config.yaml
num_hidden_layers: 12
hidden_size: 192
n_experts: 64
experts_per_token: 3
d_expert: 160
d_shared_expert: 0
hidden_act: "swiglu"
moe_layers: [2, 3, 4, 5, 6, 7, 8, 9, 10, 11]
router_score: "softmax"
normalize_top_k: true
routed_scale: 1.73
balance_loss: 0.0127
balance_bias: false
router_z_loss: 0.001
init_std_router: 0.0191
lr_router: 0.000532
num_attention_heads: 4
num_key_value_heads: 2
head_dim: 64
vocab_size: 8192
norm: "rmsnorm"
norm_place: "pre"
norm_eps: 1e-05
positions: "learned"
qk_norm: true
attn_scale: 0.125
tie_word_embeddings: false
parallel_block: false
init: "normal"
init_std_qkv: 0.041
init_std_o: 0.0
init_std_up: 0.041
init_std_down: 0.0
optimizer: "muon"
learning_rate: 0.00878
lr_mult_o: 2.0
lr_mult_down: 2.0
beta1: 0.9
lr_head: 0.00907
warmup_steps: 50
schedule: "wsd"
decay_fraction: 0.706
decay_shape: "linear"
final_lr_fraction: 0.0
batch_tokens: [65536, 131072]
max_seq_len: 512
doc_mask: true
train_tokens: 461200000
max_steps: 5085
dataset: "wikipedia_en"
Below are experts of layer 8 (counted from 0) of a mixture-of-experts language model. Rows are named router (the router's row for the expert), gate (a neuron's input weights, with its number), up (a neuron's input weights, with its number), down (a neuron's output weights, with its number) and show model dimensions 0-191. Each number is 500 + 40 x the weight over its row's rms, rounded and kept within 0 to 999. Numbers have three digits each.
After each expert's rows: "comes before" lists some tokens at least twice as common just after its tokens as in all text. This comes from a sample of Wikipedia text that the model never trained on. Tokens count by the router's weight.

# expert 36
router:464489502494477507521586524498466609460500487492508509585565493498535515481522468511500528491525434414496479488486593538583551457503479448516589411559490549534525518455445502485469603476513541438493416450544428530517581511458504521526585542532527518473532462514506530500492571446497474509515533542525493520530524498507510457521538565516529510546493466483462459478454429478468475463567509478429454545557492512522489434494451449458472486487506417491572497453508472531551533484480480522506512532577481528611501526509570425498500455524473512478551488524488464486505522499474542490
gate0:548510557482476488476475468478481432500458544515459549547553563441461503525442526537541535532514508488453499419452457519492501555521499516465517463418520556486524481440511537451476504456465575543472474490498596576455431567481494509585506515463461524465488440504487489528510425479494507582516533549460499446537536550447449464588470482549481543475432495504548467529494518492467478553481534503478445528476549504481461501474539448464509466471519547500599524481519500475502536458450492522544502480519534545445634508513467446499568541470515541567544554533459439498458517473518447550
up0:502586569475516495522467447468422500520559504564595474492534469454531530554462528527494564530461466507468404455571517461513423528505429487480455533488456459555554522491494523537463531550502551429526491533458488448524474483431482472515542543450568497518501524501484575468523427548476563487486496505544498578438507487542405547528535477557548464540537494500530500450480522490422540463484531469490516468559536490440496457517472459549520504522464608476528501500506463554531577562575489520478547515496588471474506540534428537527539501461464509500526462523478510508509542495546507507
down0:437501546525593544450530522531442454483499540445559478569509515495463479510503486530510490560510519453528499482456480476486527564451545529525483543424461488466519505490465512541501549536465474489494450547472463483505421515554459526478412544466537540507480545528512505523501483478580518591498470491581548505428559458528411444490412477482376524460470538513530528530500488522525502471516484512404490545499498516482495496546525450525443456446520491557567503506485535489462514507530562553545577475447456576462603450525475486553548451461484523548478447485487491482537482440513496514
gate1:491459453511519519557486561498594432433483536533572496498481514513517465526495516550571502446484448418601488487488519523452498533464527531492536502447542476472492466426558486483584483534451486510508488526516462438551527584497485454450451510453489489503454540484531470477403542513442598523533598505497524493548473467471477498497590525527451562458493487557434522515528486482538538407529472507530509488502493450536458427528508539487522441441462469536512548539473521482488561523461481507487538519579466539537540503500489431516533526526512497544504494494502544543563423488472413519
up1:547490473504493512575519489486491515569532516469545506525529461551543447523541510519450497495499440563496502463532524494474531485432489508512528481548465513494402508456471547507488479501471512500461470517518517497452486424534413530546505553573490575458502470474512511417448470484512536495515490576498580558526494529511501538464485516520564503548497367496500538518499545486540501473455537466446505496543464432565413605517493504474510371492492555475510497509515532443531480426521470513482451532438500452454468460466578546526433553520568557544461510459495527491487471482542579469
down1:543494521537465445529486487463545471526567508501438518487484459427486551491415470392463523485538476556498390523498447505542507447509485466495553525460448471501548552474529422581530557456495514586437441469472498511426510466540401498457466456552557506514511545528517523503558529472471428518508541560456490525573464523526505500547492498435514532524533492478555469487476524525507497544448558466435536543503539539519495460435525488535546508482484485449517445470510492509580531494517486430525509482489570440425538521491545459497547481510440508441536513521574460500493458475500435531
comes before: " ", "0 ", "1", "1 ", "2", "— "

# expert 52
router:437502487572485467504481480499516570485502471497558484502520535531581524446519460502509571458477484415487498507506558556596499499499505519483598482481468515505557512428448434470476526482530526402503473446504472499511499498452445581526490466516487545468496508521501439510470523469492495549516564589519521540501481516588562443537523523545464470508547474500432515441486544466466523478517486529459399513544514483474548487501488458496434480503502508460519545479523551520607431498485476561475566515537471493629569525555550505537477480496462565494481488537438431466519517482445520485
gate0:513487559517541446542446532553437510473498559499435462578520440442514461452452489499456547478503521460487458530486525520498473539488518446455530451472451436510505518525533557440437549476478558457509496535503489503487454474489437491548544534587535476525542476533466493443493410436442499476498508530554477468564528476484541447486517453508486520490535462507509512511519537507515449526498548521598555492461500423483462523489395524477474464480477552523525515448488472531466437485495550622463581501497554508550491495523524480516589457470499568504545441491451435405560457484513524498
up0:570486586564457528459437535491524429491463548508502533562504519453501510482489511516487498537484475492525456543487447581493497506476523452518419489516486529540513548518504499542521575515486502557466399474514527536432590533516582535458538533583512453480506491544410457519487473519484490517464522529485499428479507547512555556478510481447502454510508482473486502465484477516544513567502522506462498488509551540538428529540481498516441471458555458518516539511459531542476442379552511533548564446454455463466459484543483446521531483587536600495482478561508442480533519572513577477
down0:480528409525507429526558534506546522534475517483498504407512564506472477486533447491487568490510586517546494511454477453473444525503525533446488446433452490443526438539533520506504514504435542470556486568581520427507540564551467488531449509436406481485533487506481426480530499483498566547577467447541466495443524443447509399476427507539491571501480519487519489443535554546467451486491500494550476465503457476509492468560521476586441475450508499534563469499500549448485538495561487526446519501455540407491587483479555542525511522502513484532469578509506486486522511530505494498
gate1:487392528486518436530488545480517450509434565496554501472503480495477503538495507544551468525562573449464461518517523528436506474510487529465491413442547495442461539471536450480525494508527495561525491488556461517507543516556510524425568518492452522493472490501470494481469472551450490476504498533450571526495487495526621494553541491487488539553504459492490575491587560546467533495556498508455474485532575524506568564400582553484483477461518460406499436472442519492539448486454458480564482530540516466519530453507496499462521522619530489460496498474489535472472549535430475467
up1:484473488532490507510513477509412536541482523498491548400534520459433523488548425414463433409556472523498508525470515553506447532526480488529532540537396538491500549522472465496491512442509436478537566504524391544465507526532473535481473479482510493443452510432533478564496467466528552467514480538503480453496522610485520499532535470439486512450535522490481518474506528465438470467516484487465486533529507534482507463465582475512542510488466469390510492499463502524424465472503500507520514414483501450503516499451495474489463577429603500493418441453536435450453432502454480503
down1:525510478434413611482567406520516525536541550543484576508530489518547523481415447507464420474458503485536486520452450529535494445579553514499499499446423485516468415435465536460553460524483490543526566500441474505494491528432475467461522521511478544470468516505488471601486503539511475502496480527512523580531515469504403537543543480532483440476469549497489432534493503560501483474532492496426546482515466506509505491564458544551491559558523402499545493499496470509521497528519528411522541554500443498576486500447520542537488472483474449475480558462531459528543470519476448499
comes before: ".", "–", ",", "; ", ":", "th "

# expert 60
router:427502499473486471464476497488536525446473476490527475484562495540525530399500492499474507472507472464467488502497540543584517421523512491480555446488487508519559584471415452484488588487506520419468409479496432507509519490514511527503506512501503525450471514498505387571445469451464483491511548553511479506494483490549526360595477500496519551535513487506427463501490485500478589465486567547456505533526480467491542452477480475501402513476453451446536543516497530509527433523489467556494524471554493490539562520577576486539514432509484547504449445507453498476480568473446493449
gate0:467543511454540511517457523501497520535487518549455545421497478511515550423512506509492464480456554452507509526468424506533547463506473545456528502351384501509504503455456503518558476505553517507505486521488452551489523436446435488447521582524460482507499550508443510478478438448453507538471457568536495446557450490515504514535481465491474604514530531556467495515603452529483429491497526480493522508524473543446518513498494558461530483529449468491496540517458406552542546525448531484431562502494426443518483512465529522479540492483503476469478420487410481541490580475458514477
up0:448526462523465512487549489478491504474513479556424508531544486511461477540577480539538552470494464512577543384481523498452503508492504509507457487553567473540528506519466565461503552503494421452562527522544558550499552597501457555495450538529425498517527442562503572491485519525484573483535467492532446427486501464508471538508558484500403564536556445503485508487384476539522523538477486560474522548489475465546511503440465450517535498516553532546472447535481570506462493485508485482499490594511552484498551467519504547461523531456488536498458506526467495549507496412583424515
down0:492464481542459386479445509512583481489502504460437471472505516471504538507479522535525475473522501532544473452512486553542500490517491509499577536524565478509442518536578421465545482544520509456440475469491505520496541432471503533538525493529575521500506507515514486523456401517477431480475558451487514560491531459520535469564429494483477426497502507425531472475501511549543519552483576507494538454532463407564457520502487415539447501566521436484500540521548536467488494539396506528539524528551488431577529546564452470474479436465442502485435483486447530531499484460406539507
gate1:497470513456530480489425499499432510462476549519482461486573471583522513439559482569524448508481443507556542530526451480585506549440516472536502577492474482429530475524579509514458427430545528467546483481437495553517448434428561513531483516450489514489549480553550447532498509488542407549562498528500488518480485445454563526540535548502512491470510491511505563436510504479458469582487446580592453518488479537510504537511531557486491476502496498484465556479488466505537485478500552487495488507490451564472541502559467479557560439557464399481563535515488517459529516439541497474
up1:460545562530530497529595489553440493497458472532535552514527475476585547484530500518461449511465496558417431564453508493478511509491521460529471529535486555540516481532486540493483494509514542573541446470553523561493605470487468519515526497533497481451505505482413529527495556496565504406446458425439494501510565526478579513556470468544519425508559518504481504521428440501622496459470495496486535474524553491496454505434493565516492544530474502522456539453547496466543453441548564449461481488566538501452444532511485482539514453517544475473522489499421446461527481555487521493
down1:485519522498484541477474475482554476444514491504485598569534413551526537480501421503453525457418487504517486430418531492496483486480515537500521542486524474413552517481491549441503505481518539428479492484531507528511572519506503515495512589485482532492517400513426498460541505497516516488485549479551494546566487563495484548458406479560508467567470526487535518509485423490492523434501466419463405476589436555490511479480474421486471530456585514533511517443499454453451550455482491511500612507525433529518541511542482463528533501489548489475501474515474514481460580517444473483
comes before: ".", ",", "% ", "°", ")", ") "

# expert 3
router:497459493562548469453482614493538494510498471521520569502555488516567593512506450476469560555515487502497520444526506545490589433506518499479528493521432544495509528485530466487485503438534538474476524501542471505545518534458462507500491500521555484477481446571518459522474521487451471435544561502583492512518422515503494479489578551590508592527495462494464400551420432486490505469473512505455496479503513473453505480481491486489500531502425473465548527603572500558508506527437452530476496546529465533494501544515534426592521472602494508549482458519487436502433560462479499494
gate0:537494489512494481539564518521539491466481487530515533513552480466518513398505546515427507460543557526462458499462434583468471430569455510484502487591518508500553531482430402450465541480525449501453545472494521559490482565562434508394501470533486527562577500522503483477480480487440511476496548504471484478462539444501546481439537538479507459419504434494514512496501506517513463547475503412580571446498489503520516463451512447515468520457476470502457542504567525441538507504470631473532497533524445415506487500522548461511554555471496462475471561463534547521473491486523544498
up0:529507493504505513473449507480570517540460464500523541488526479450562480513489552383451581505490551458430461451492514448570471495514518407500499524444519499462506356515568453458401533496505488604563451519458474484529571463439471546501449484556504534496507527531479409487503481563528512484484514497540506530490547493518524448501480472443516520503508523519517477532569584506554444458498487475526511513538531524509541480465425522479502457458507536495473542525480475573569515495504492506508517553482503563496549496525539411504498526450528471545537496463599495533570501474463458464
down0:462513453498520574549555483490485432536429464442515492514490432554547467546505448480516524534547517530456498511454533460588577477519462490568542526476533445463503449567553492533521515512544452521530569451464556446444482437451469469487515507499538536447439519488467494488516533554553529465466489490474469512465471499538462463447435394495526561471529445533531536504476561465541519487485552542458498491504579505510532573505564456518447423497479547531455511546496509478515453476441523489534532486523449553524514510477515528502470482566461530540480423590542506472557604497452532505
gate1:497502533518491483459492488525508466487446497451461528482496471500456526499507530511465502498515517576513487542484520522488472558446528421539591472454510468546539489504495452500493525521496549510466458497555530523544507532463512430425511504520514530597554553507452540433477484489562497386492490491497470558516510536491509485484433491490406476414481388557469553536539481527470544545467433496518454524500506505467509460469469481452543468563466442469605453489522508393586493483474475477505498465461512579473499472492525468548549466534565494396500415513483497454535536543447553487
up1:463444583487556500532570549434484454455430489487465469557485540467513468573558573581517533402526542514495565506494455456532478523509520496524438491448451507526410476591533551491500458478568533488441470515430402548487476559521571551570553538554515498470472464519517449538473531521454542487503489550466538446562441454497497458449515465486429503445502461526550442455516522527586502521509504494488521518461553509487531514461498532541478476493432454454511510535534475465524488468495506557493481437526537430520487481525473489423520487477462570517476466475461528483546507493482515504
down1:557572482583529552538555493538470450509528493541499556460465466453474525523513555456528478530521484519468499544452497536537490533484496462525518456522575541480506494462475438488500511519438461467444469491425515506469487542570503426522463581490514506567538500428510541465504474504538485474598543477589439506460457514515490451502514502510506535529489506512541558557542509575484463486461454489478491464467476465504460444498517440433586511453479415532569461547495528549593475485540415475518503518544552552510472475499474493512515487417518505411520410534482484472543515442438449551
comes before: "of ", "and ", "to ", "in ", "for ", "with "

# expert 5
router:466504500529552489449550499466535578488512481462499577514503567510477528505528458486546547473506459481478492494499525535514533480540536483465514525557467494600522516447504530422517514484550566498470471436649434532506494503457477535567539490479611551491513523549534520501509550466455400497549516558517557504547439550525494458576556539488510491508543413501514471487485516483401484457526516496498427498554544475501502490511435449468508615487519491469548527557521514543504492486480482485476577486492477528471465490523535529497452462538452508529494488497481422477499531519481591423
gate0:467503503492522499527525465519504445470464521574549568491409462493499477548515497441510545449468496530544459452568543499503470481528534399479560450524542463509448544465470508533509532538466439507468495510513527481494529499541524480547458479443441520470612564558487491568422525381488474493487423449488497520463538541539460500542555541503506553490450567453518486569484481492514442464544513441489536515528471530491446482487577557485548477485516495480474483544469571489497434580467493501521484469549583401492506553480451483515433547532448509560518531527470457500433516516497474491
up0:550564497538477467532525480565476482513529523444463518546444468504507481538519480501460478534446498524451441507505446484586501530483458492458513450526502564488510532489494451468473427497454503484487490521543467547517526493541473607547532543519504464466500371499472491380504476486503531534460544480557394475500547507478487534455526480494464509456412519531476479486490502445561530519428403507464536566511465522514498519439465489511490450540441461463477487569493447478439544490475512478523540509503467492571593439513549532514532530533581515469584472409461466545490497507463467521
down0:529451541535411558528540446518437425533435492438490476528502421539503441527518509449545526444463494506522488563608542504484511524484532439499442551533497514466474562474457460482487513472521459451508409457508462450455494548531489553553439518562481517524509487397499502483481545493478527570442491501522494484458491504459551529467529530503451481472473546487546530507511461472469490538522438479468509502569577480570428566497511484461512511584500469519499534517414495507408545438439500538530541515498460484485491511488522538471523524528529513443450607570479517521494470533538555465
gate1:521481468601548470441496458463470550485488526501531438442470424473549563553520462534527472470481494435511475498489476489508516508500451441503539554463447492524511508507468521489435520476489479523486502517494482455575477515501488596506457572502528550476532455452462440418454508506533473424570507493495499504479511587501473529581393500454513455563538488428517484558500549453499445521496478474414474444534451477526511442536525451448548494587499487525533528526530482456457531436505482498580437523568518579488536491475492477473490515541417475505540523496506434490555496481591494505
up1:451499493518491511493508506534482491596491523452455584486506482539541512466519488436521570527554494493448508552458577518488450513575552533494460479533484599489552412479508423511568521537458512486501444501532463485491539486520546449496469488496502545409524522500572538460506456571532493492494427530498458561457562481558516484515516513507469499462446500479545527459492505538469470471455488561502515564580545531435553562589503525664498460483535510544497514466493437468505536474555471528464521474515531474550448519520458462499519504476561549467494533433461455512535547473521512505
down1:465435454539543554580505561480593529406528520502621507481476489529454507516536445448457475534495576492555515525505538463494479478487419437425497501615509564501524553476494452487561458463478466509475424501515432583515505498540466492475403492489558499493460507502500515520495550541456517507465534469519483466519524480478563496493513483483442497456545533496431539535534508531511494468525542527464471543464537456506499484414525546467470521504412494500503535463576512542551464540421469543548513439517539547543473490473458473436457511506427491537556479526551500510503476543474518492
comes before: "| ", "(", "|", "and ", "– ", "K"

# expert 10
router:472447486518548464455549539450490531512542471517580535495527563526504554509508505458448578523500510478511550466547486556491589423496480500502557530544438513506544525487525463496475515484533550485458517456585454522528493495427452491562505509514579568489540520530506515533485564474451435442564535492563508519546405537506519490549592537550453536518483495487491468512441489511511462474534549462461520465487515442421519464472461462519500612480479479466599520604578487526514535456478471467508516541496460507498501526505494458562511441546487482582462466512498455500442534483437529490
gate0:439560509385544481517474480497504526575530514488491504502524535464514451477476494495508553563440429475499440567484548491606500533430513476521496425459584568447428524434516507575481540466536488439427545523447550467604456527467557575445500539514520515492555456509544531513513473560469417579538461535526521469488469472486501544521447492489466466498467458541479423539502541487512514426523451451500535492542529458514490467472516529472478465557447483534506455524522541453458490552504436485528514470484531471504506502460525471484473532496477519574489452541480463484526547509575489476
up0:416467542468493508513447559426545482538510467573570486578492488438467521509544550453434497494550508473556458434496503505425433418454566500470473482472484503464514456504540590477472492510505444551526468460458481545542491472496500423417441501501469499406511515499502465534407520494473508490560473541496495508558526498518493545521570515479451525490404458426477510480464476518446444467428441475486455542495497449564516494497549483467519501478464507491516466514441503543547491510420492495519538519455509480587511496475456481483543471462562482464513425442515490499548458485503414470
down0:525552544510438417465398575510520491468430506524502486491500539477553553496475522432535450508501503502516471539496441565510466528424518532438440544526456541454552545425458477430518482520499513512503452408477472563507532531504489516491510510434462455412461409561523442479477530485479503581526520461481437466504535438518498521510502533498523574515533563436427489501517473532530501543431447504469580465489463567470485472531473530528458464514505484464595507457510477532509472497458528505516477443507509446534490468538489473500498467448512490487543489435519507573477427496465402478
gate1:514469476496548540487529457512482500496516446487484492568516503479524509495523513549480487491559519510461614487421590496518439458539514495498466527415517545532459444566482510436470536432529501542453456530468513563521527521405573481473482605453448468531513510528545440487525448449530447549490505486492576480544472505461544526509483506534500512491496472518538417499461567430536490486458538440484545542503415497472464471487431482543512536526478528526502431509480445545461555531489586522468549465504497499530484530456511510528485524584435484492500443465506592535479504388536493489
up1:489610494509541529480582469504480474480512519509468506447570475476495562453459539417518568505574557539460495524512546512515531463531552474482494517521498495543520507536510505494494515529452529413549501541456472515436509472581533504510406486495448479486514541538474538523543482454433479460445382521464546518509469537496437485464502500512524499483490411513530500565494485531482467476536540523504411489482445528499406428462519452528488472479588461522509566557466492511472482404559485482508416560532501454480517459526485503465512487530504536532426444461514513412570474507451502488
down1:513527573449459441461530465510465513467521517509499511444494474502549520510493529421508496443516501458541443562535510493507451538550566528532516497551494563498513473526524505474491498578548529510516485464438474475398478419497482489471519488470460554475466529455388534519515484483466499510493490539521452540485499523489464458449548459537506519512533466516520505499600476617480503511488506470519474445517516544507469474475489466486527559451583513544511518457484519457520516451528461440574476533594455468473505500546487631504553467480474522490514466486475432447551375416434539494
comes before: "(", "and ", "of ", "in ", "was ", "is "

# expert 56
router:446496458523525463455496522462498489467502491467498525539520473486542570472535463575439555489520532482525540456552578510509535490502552491511487476515484498536525549515426463442455509499472544500450478461531418523512505491485460519509505586554509530437552520523533474581491473451515412503488488542502549480506430520470582496487553522521588480517585468496512483484465502459522511464542497568486500521531602474468510444499481487393514490510502467430536526493582522505553471530465476496475572463514480532555524454577595466620481500575455510510500488585439546554491533496465526494
gate0:495592574567509467542459476438426605516543532560501417530466504442392495490500534497463474534582555526533536482442507543451552509475496465496495499476407499511510572487487476494465555497466490491419444462522547497464508456598521547510512545530539445492465507422592487485424510519467502551444456493473488546498492541500550515509544480467463499428455469503530513469513498520565496480534441520445463574452531548559511475467457494539478494479541536472511465541552478516489474512487519463505553491523547481493484479576533544471532504488459448513469560512472531545572483442525462512
up0:480489491487428496521503473564507509535455498542421477465487536520491439530409501487512472492463493465537531489498511513501556549461495474447498468430508537558491467582422495507480512504449501558590468436548505530485479447499489447553485445493449486531533523493527521574542502485525526497538538488503503585566530504477500500504493543515554461520518511467468469485504589448451529417589577465547503446531470442520439490451551523477547476441438523487518506522450516432484391523540506445547487568545460489498437509520554502433615487515509439543488491497480520496548476502422455459
down0:455463500508481546439492445504505447513627512517515510525516537462474555551437490471494486461494527501503461529508524454543514491461506531477469503535482464534541463522464493482520563537509421512552482473462515438580404524481481466469484537431505533536480521455480557465571476566459575518495520408461480509504499539506537559524463550389440545538464470531534428513420463493494571452470544477461450572523496473522484529486458567585529516493419480488474505500479524531504459507532516544487539573563441458543547470497443545507494507502393465477508469496556485462515496541482541453
gate1:513613525511462513494413463513463516586480450558561438475510469442508569489547519480524546561502533509493496547523514469489470435535495474473465478480525502551513513542493526499467513533468566428479510504477465457485498484466505508527502511535458473483482461497591461460460556467501503486529453518430504474566466446427569482546593579532505482562528411523502534507520509489431509461525463508519526491514462524548593510459525542521561555493526483468448473497497461504572474459425508535544541510490416532531539447496547510586546556472476416542499571460502503542465477469466556458
up1:448478476499540485437527460520533545533552504514516538500525519450503500469505546472507563537483474493496470511435492481543491534561482476483488458447407453508479466499460461477524584506459520502522539512438549468490457477477519477423525518478423496523473488509478493473414478478538430471520532511472526503450435437532478523519449440479502449513376492564476478482522583435549498538488540520492446545454514426532509557424552449504479511465502560503453496476540476504560429537566482568438540489486566429591502523510535543499454555456502520515513486397519486411559509482501476551
down1:444482507525525485590455493546495522496500506524410435530496474517409543507456415454470435588461496485519543485497587464483506488433467437479456444549474483426538547465539460519432557583519445484556462488493526518520516463422456486564519504471429559466558520460520479516608485495471483481482468494504533498510452548532481475546514543510451521551467491518428520481482499518549485556583464446545491495509499511474557474526518541501488521525555432512560487543540476468508479558571500500526469507494432463530514521436471522491520434476493484494467435417437479540519467472518546458
comes before: ", ", "'", ". ", "-", "; ", "er "

# expert 29
router:442474474611504497439488500483567486422464455505533491470546464540553538503502503533442514513504457482480500476517491496527549504471513473560518503476479566502529500496443487480493494448520520443482477509499499510618525510508448547474523523579552533451579466498534431568457511515516447529516528535545490500511512518525562521507535498541534515534553476477421479427485476468509562502488528591440460501554510436502490469469509476433439492431392469488510527471562518520495412570460496539451543444550495537520579550580554516539511468528475527563536433526495481501411512488470445483
gate0:497481536607583527462537543483484442457537454461474484487467429411518481477558502504477481514594545604451473498600470547539513528465517450484454521418431507519477485424466504479485539472480471477421461523524489483540518488460480494509525537552520503507482499488537495506471480557529476563512516560517526521434421490441418480444508546480554478557546473442428571469529488496536489502473523498460506470441569455556524480544558484466525474500532544507467493450457434436472444504481507469440514433533552492499473498513542523550418524466510481511491475514575496455478520552494478539
up0:491483467533565474597506460482569504427543492368446526439455563477474494507450531498524531551478489461489542461535576495538465457506556490574520466503464506471483460456563495508503479547506562492495442511551572430461500496459487475500493508424496497511501522539501532520524469521469516507484473560535581514555500488544448481437521480485475479542544496562481570556499490492523543508454470471513531511570596504577478549446505446486637522441457520478452562466542502500464536465482469408460493520490494527427462507473469441470468474464534482519546508505527558515465534540491509528
down0:460544507498506525527496476537510508512469532505445492465528572540535500485530494483537564459492453483495462545530421512460486405509504449486480483554463506456466489442493553524570450527520533493479454519456505558487499491535453540428443465459460502543514465500512488501475480421468485558542468526570489439511512463470530488550392524533452528566488521455535529497511440496487555538482456470564559511476523515519494492454439556496466518563485524504445468502505463479470428528485461500504446550655492484552506458560625552466405538483459520498483421571496541534522494526531524528
gate1:495421496511465457553482430529496512520552532503552481513548481584562412544519522563459454473471539452488493450481453461593512566503496486502409530475448492528438500500554516472458476542472542516451550509519525558546517570548463463492470477568514492504468443510497506445475503450467517509500466452418463537463455485542525545448527501508425479480500473513541425476508492498507523524565509525509557502443520430496543515470499552529512484502474440535515452500559466500431508509476468608492514526538512395451500517506537517533489444485477531419463569543439484508464573516402519478
up1:522496566505596513486473479495445447546481560444534454475467459471510425515502481475536496546509518498501492519590462552422555474515470502518514477436508507466556478464424539481538467492547534486506494453540455468446531463467415488535582530523515452560496519520504448483478486525480501484496552515506461554444481476523575413440426472396483500487536439509499522568507539474515512491485507492410504434508494457532498537571560470569454518526480529512435508508507555545462553468542451496501517449591445490473559528518548445441535561502531484488560505515485508427541472428510517471
down1:511542514523501527502538459385521579523543424454489598593495529534584531510457592518516575492542573445494501481502475490498436519482520541504565506511541470530436482553521537476569546490506433526490503546481493560525552542532525503483558562506500475459429486499516485496461467510404532483580434500488450494573460525490517533476582488542519505526477502474546490425478518494441501452507470503495484541421576518581504482572489483530464491500544559525453475434514488445515486491524462516467529431474486468507510542554418474507435466555562492470482519525494510503514515478505499458
comes before: "ing ", "ed ", ", ", "-", ". ", "s "

# expert 40
router:413441461485547491517515509447573530452466515456491522572529554528556527421587465465513530475505511464492530462472460511527536485507505480498458438517473546530501504432416511459453542489515494447518454511510442492522538496482458509518460540505526571501503499496554476536487515495490452501523516545516510492535502561483502469512501495517482592522495388451411500397501499438441518494485500538469391575528571457478550513497515433510503519496480522515531548477507564502570519549475448574391511528527478544506592501534511499526439469502483539505458485508477471576498530462440486413
gate0:564442531553432525526461515467433482476474513467456515564490568541467545471491538476442502456536565492504479465500492472432572515473545523489467475449472583482544524505471477531580517497449529542443444529441550537461541461487461505586503485467576557501570512556505504567481532517478465498609524524491471500509487386505506520474467519600551525441564446471505470446494472480454480495481478448485500470478545523494527552486477500484556450474444519526525425448515498532452559467504453545494436516502557492457457462447505491525424489462446504463587534508440508474535502520482535519
up0:517458428465512536488491527525464448510523567476471482532430445544519465508560519518498452548536468496455531498557469500434491480442545482509526543504594484512482519445453467467430541495465494542467470542533517530570532546482476620479503518480422487487461469507425470545529407533529472508572507455417464561526486556519479466491489497520484471528429548610551527523413529548473488525545479494529500549470488489504479557499533478515492557575376500518533488532514490496491429504460506486507531487520519510543541534506516511490519615487537541478496501463501553533454418451457479492
down0:553445467478450480555460476513537517514432489464525443542457465555519509489571461470487497506488462477574552524497438520532426490526501473497436492538499502479493558532508525507602433552531529541480529508462540524562486425481447489524487482549556548491561569539475541530489478486483459480520541548510526582496542428514463559498577514515528503504515501523572514445550497524438532515529549441394535460487527562494546435523474552581451521527476517519498432474557502524469575444531487496520507550521498530553568476509517570548495469505552513529529422429497443442478534502502548458
gate1:485503538525474571579546500517526514543478484483503516545576600507520498553523461466472535492555480477555486496457445521501532518516539460496481495534469505474549447426462526580486539509544474505501557565510480530523506437593489602546472498563517495454511533417486511512484465454518429485464491546510447465525508481496497493484484498506484465452489429500457508435479531496531597510479532486491460502505455516472503431485476455466581532462586561469567479520475489471407483479452460487518473468451565466501461513526541552557467518510408479525441553561534492578586523436541468484
up1:464518500466464498478465475504475492526474469459424562466477519474488591468499482522473458444482542488544479414507464558487503478501457456522444533552575493509495472471463440465498543517473521485477483511471473538495474614487447498538416518533494532478515517495472546522468460449550519435526495529533504445509527492531519431545505549511509499476475491533418505468456483466476544550505462579455496526437443380493436491555576464455466493496528501481543526426547510581528578454534355486487505503496499511567561483409460495497479501476520448488529546475445493543438491502547481459
down1:492514495469494544548509541483475466461540469463558490488521449487513425496466485481485563538515439416467475516525545482461539549504503461505621475529472507500497565524449532440455406585507529571499570535529559520497503510487457461516591441591553443455428518453533502498450493531424424455460494529452438538488440444514520542468424497487579526518523486514539503564455465521500525454529506453500521488535461555529493489454474494483504493476506564466478537465493496488550479500530495393458478417547441483479488548512533492538468561516518494462545455504557448495521514457502511558
comes before: "0", "5", "9", "6", "8", "4"

# expert 51
router:471442465514526468513537521475524569426498487478501507596567534536514506381531496468506504527529499461474549433563535504524484489511498503444477407508486545551505510437458442472499588501495545465457453496530485527528531517476474518522506496487513492514488510534560509545415551493489516437520520537486483526543506566515482454507487500534576587501497468440489503490482488458468598479564512473502436608537574459449501514519447481523406530461457469504597521447501510550574528563462470515494523505529477508509511530511493515568475466496491547475477390544464508584499545463485533455
gate0:502433465509602495565494471543527482486565548485487533517560512539590504497544473458442517534482490564468520491506547508424426482468522481572492448502482487541462540543424477537537560437494580529538463451480491489496552527448570490567509475484444550470470530470503536533477571513515538418495516571498515574512510626556459508475501583478478464462506426535501552517519539502503529518523479484457484514503555414464440479513445526493444521532440483558495512491459531513547497477474500478546496490500428488526435441416495483566445476455559502481560481504504501499466519536522484481
up0:492434478500544458484462549559497467484466591483521492476510517538458489484455463512438482560500452514485483516428490557567476462509560518481517482458515499516422428550487554535453526481517512534558483467481433601441478489534452439518495508552565515465507563505523472496418485552473560453523473548579461466551509456514461520584463363511568452501537412494511491552439480555485522556503463543480560518470473516477503553485477513533538474526470505439572477504491449504536540516525540555515546488414529477472517406489534474506530502477522487534505559497448494493540534505537537497
down0:457460482448519550475475475529494521565497458536555546490501508489481469555490476547524520509525493443542519489464527454516493531505454500536537608499530529466565471495481477552412472453490540541522472480546442552548466565523579582499545487482483492576462454450465447545447562429478521510553531526526521488432540445459537543462520496470481580428421532498465530536500448576462486479435496430560543547529537564583530533563544460490492461492520491542475535478479458516494467512483467449506452478508496431439529541454479549524490510562468488559538608496517506491464495544497532501
gate1:495460533508471480547505578512433453430549534513502460465461455391462461489561492420459529502470490486451549484480486568487522456528513465543500476488523546510470452458487512460477437504552541480512577535463472564436541510482528592533519450525598529542575463474492452524428480475602401512541467497538464444514524420447523503523433457469478438460487608530533454470474469472488485476540499470538460521540482499511555551543491500458514470488511503521465416493557543480483473526482476506449505484486483416486516503496537487482510419516489524522533543522549481473469531512484567464
up1:465550461528487500458490486491485552537495550477502507468511522492538488526514500477533532487463473455496454554499547521513493554495497362524529563494542525556566457502512558547479465541476555530423524449504542495498464508455539518506468480488492519499554485507525492485512470644495518495511503518358469430498515556512539449514570521431504509499531467564537511559610558469452542611533535534533485497547461458516504558462447471499496484478461504579475565587485462498503473432503529479531504479506523512449525526610504487470550484505481501496490575439450477500514472491509545487
down1:502504532566560528431437537493561577513493492552490564501544469523402516540534493487477530540468424446551595499458513490527547540488559437558530501569512510525563477562507539508504491446495519544498511484489512523463545458529550546407507525509448476542547510492397522516506451477486483475473472503476495477552512430480566424517517549478507521530416475542535493487565571505487446566438493535500527488496448476563530548498479536478531534474455568527460502501513491518456488482539505518559463510508513523480472515478572521489474518494523532526458580399458517400491545461464509571
comes before: "the ", "201", "200", "202", "199", "198"